From a checkpoint of a small mixture-of-experts model trained on Wikipedia: 2 picks a token, 8159 steps.
Below are experts of layer 9 (counted from 0) of a mixture-of-experts language model. Rows are named router (the router's row for the expert) and show model dimensions 0-255. Each number is 500 + 50 x the weight over its row's rms, rounded and kept within 0 to 999. Numbers have three digits each.
After each expert's rows: a language model's description of what the expert responds to; "comes before" lists some tokens at least twice as common just after its tokens as in all text. This comes from a sample of Wikipedia text that the model never trained on. Tokens count by the router's weight.

# expert 5
router:468577526563462414434470513494586504552502533516575532516464537541533465351523459555476514471424519499544448574344554478505559546446492486484509546529522550480489493417534511488405352466547498477515521391519557455507474501539536491491440476476476414556480526493484552551498476603473550468505476438474444533494448464516567552506449431505635527526476454518577396489532536513508491498516579468507426474450439530470564424516511367359477526560513505533537472534488590600511486555491525507549473509629542556502443486475534492446471511533418475542534482448524431539595547526526462431529481570490509456452604536393354492479506513481518460552461429506584509468541487491504471528473457467455539410461400517483447507467529543519480444394606457522531505484527480553469512550479508
Description: Personal pronouns he, she, his, her, it, and relative who in biographies, usually starting a clause before was/had, e.g. He, his, who.
comes before: " was", " is", "alth", " had", " has", "ad"

# expert 30
router:506432529544542401521404580472521518543479538543535522507516522628490469391558515564451523539452458507482530495489450482565471562436466489528469495570463560521495509514488499572425461456530539454502462437496515528482491547472495400549318481507432524525450554513454519511527500476526549366479429514546506510471465532483486496534451524542642502521470508528551517526481459456622491489467492503460476545539484497462490471514459413397476645574501515500532423461439528557521516479521522522489461500727554523525441432417477515621442492532374486563526502413520461446419467571508539534510497530501516490453557502414475456449509508491476445483461317469548516511562516523533469470472457514487530419444451576517543493535568446479452512450477530501490539499517565597480530522455490
Description: Single-consonant or short mid-word pieces like n, g, c, ell, ang inside words being spelled out, such as Witness, Glasgow, pregnancies, argue.
comes before: "ed", "er", "ing", "ers", "es", "y"

# expert 35
router:472618499539438396517463481451521538551513529453573512501533485508493490424492492609499553440469554441477434568440516490529534588380459485487519542489445587540514548437483475503436466465480501527551469414424576544466457551515494478476524499526484552458437544466532546559502478537554524604430464514515558493428467443500470442457465482491569574532431470478536445475538487497549479507438646479505484550500560555462528460497560359454439505532513571518494414456437629574514514469468517463534476469652488579483502414325508470483398557542358499526512428465559483546470455494485543583552480567507478499476531469454417526456505497527495495549526417531580532435615490428483496516409474497496509448455454524542537516502540520435496516451528497567505560549479438493546497575484436
Description: Final pieces or whole words of place and institution names, e.g. Hawaii, Louisville, County, University, Australia, York.
comes before: ",", " |", ".", "\n", " (", " City"

# expert 12
router:500510495593452354470426582453457494496511537542527448513529521502480474438498509586474532461434464479461561558448434458513556557456505448502531635506521532548469546463488467540344501479492485476495531429447549512439475497541518484472474486507458503600326520468557455517541464462586502452481471484549496504517461514512531455535508532564643544506482483543543475524497556516558539560495535470477460493500492521491513448491595462391523536585461520524545414591494661533493495422482552544512421506537566566477474446499509499449564534567357511549538469490547413566513482578542510489496466568529523495481590503429337479460495529507464509565460421485571535542504468418550499511423426519496543444505450537557505511454621537497465503466579518526509578466488523414501455521419473
Description: Prepositions after a verb or noun, especially by in credits, with, of in son of, at, to, through, including.
comes before: " the", " a", " his", "out", " an", " her"

# expert 55
router:475493531518530420513472566495468480543492516495591467505496436602489437392492526613537449447448487473507508618450521463545548529482400481540491544579469466566492525483469565531479398500495479486517492388485505501521488541466526448441473517537503476594397542487474472540503516430553496447485467513542404545507450453465492517513460525468691503520468520458545483491517554504648401506465481510476487518508529537482487462442524459451518605577503548511459433469512646573541522555425485519515531502665516570525450437510524451496493496530383463509464543471517447538522502465519472457490455574528475503442557503449342521459457569520442449500531429517577513539589532430513518548444453560482513358418492524476519601461588528487458463486529524509525470503508509406511539562440464
Description: of, for, to, from after numbers or quantifiers in census and biographical prose, e.g. five of whom, for 10 years, 20 to 40 mg.
comes before: " the", " a", " his", " its", " 18", " other"

# expert 57
router:501477499490437448508468522468482548496518566485593458500537470486520455452530518599482516443437491458497537572424467479549549552391503485513505580457486553504462582457539496509440461440546533495513470420500525541508536546523554436425450522490487515640399493501589466532481511475501546412501496463534482498444527478471546458426452510515583469483443476525503424487524524576584472506465618482493497501459475520467577501520552464397468568601497556544516412490453641576546499472493525503541475476568540532545466374493513552547447490498336523554489469467584444524457477524493507589515515585501459494424491494435360459477459462547493462545455375483614475518586479499422502518426512567497494358480459551510531467530601500463400515405476485537550489503546443563519478596483521
Description: Line-break characters, especially around section headings like ==Legacy== and at paragraph ends after full stops.
comes before: "\n", "==", "The", "-", "===", "In"

# expert 16
router:480487502606549405447474512482512578547462568463530541526539532489464467429507531565441504503443596416541471584448531467551552572409478475501524560580492522541527537484502511523522471490537497440479436406456533512456459524509529498495386483524444482490320568580455485538545484428554510471449479485561518514499444423540511487517505557491659506472489515528530416468555522489531471531493600453494527521465470499453510434479489456439466534613481584520476390432466619544492527442435517464513512497632488570517500406422506495506478526520463511524533457462541454557462353555556479438447520497479490539446546505389411533451451479486517510422516493529605507515570474563482511497432460550475554381498502549576450435546606481475442479445469522530505581477511555427485488572539528
Description: Word-initial stems awaiting -ing/-ed/-er endings, like open(ing), us(ing), lead(-up), writ, produc, develop; also lone capitals like P, J.
comes before: "ing", "ed", "er", "ers", "ment", "ten"

# expert 63
router:450600527513504454493516533437536465541494585519556441507512517510469463419526540535447505464464466511461503591460503465574551608460456484504537562599498508544441537453529477549382492436541477450505521459519515512488435502574534488473493472482422562444470514526584428571536439456572512539388457504517503529517537535513544464542502516563597575464459455491494497488561499476511498559463617524430450495526490545454567435470567386436472580532486552546530445492434641502511524475473541481538502494678542540498481423355550463523407509560356498499477492449493439482492470555458522509467500559521474438400563541387390495412493521468496455504488480508599498526581478426476518526469490484478525444455437526492545587508557506498447524386457524508531513458455512471471455572406444
Description: Common first names (John, George, James) and surname endings like -son, -ton, -ley, -ford within personal names in credits and lists.
comes before: ",", " |", "'s", " (", " H", " B"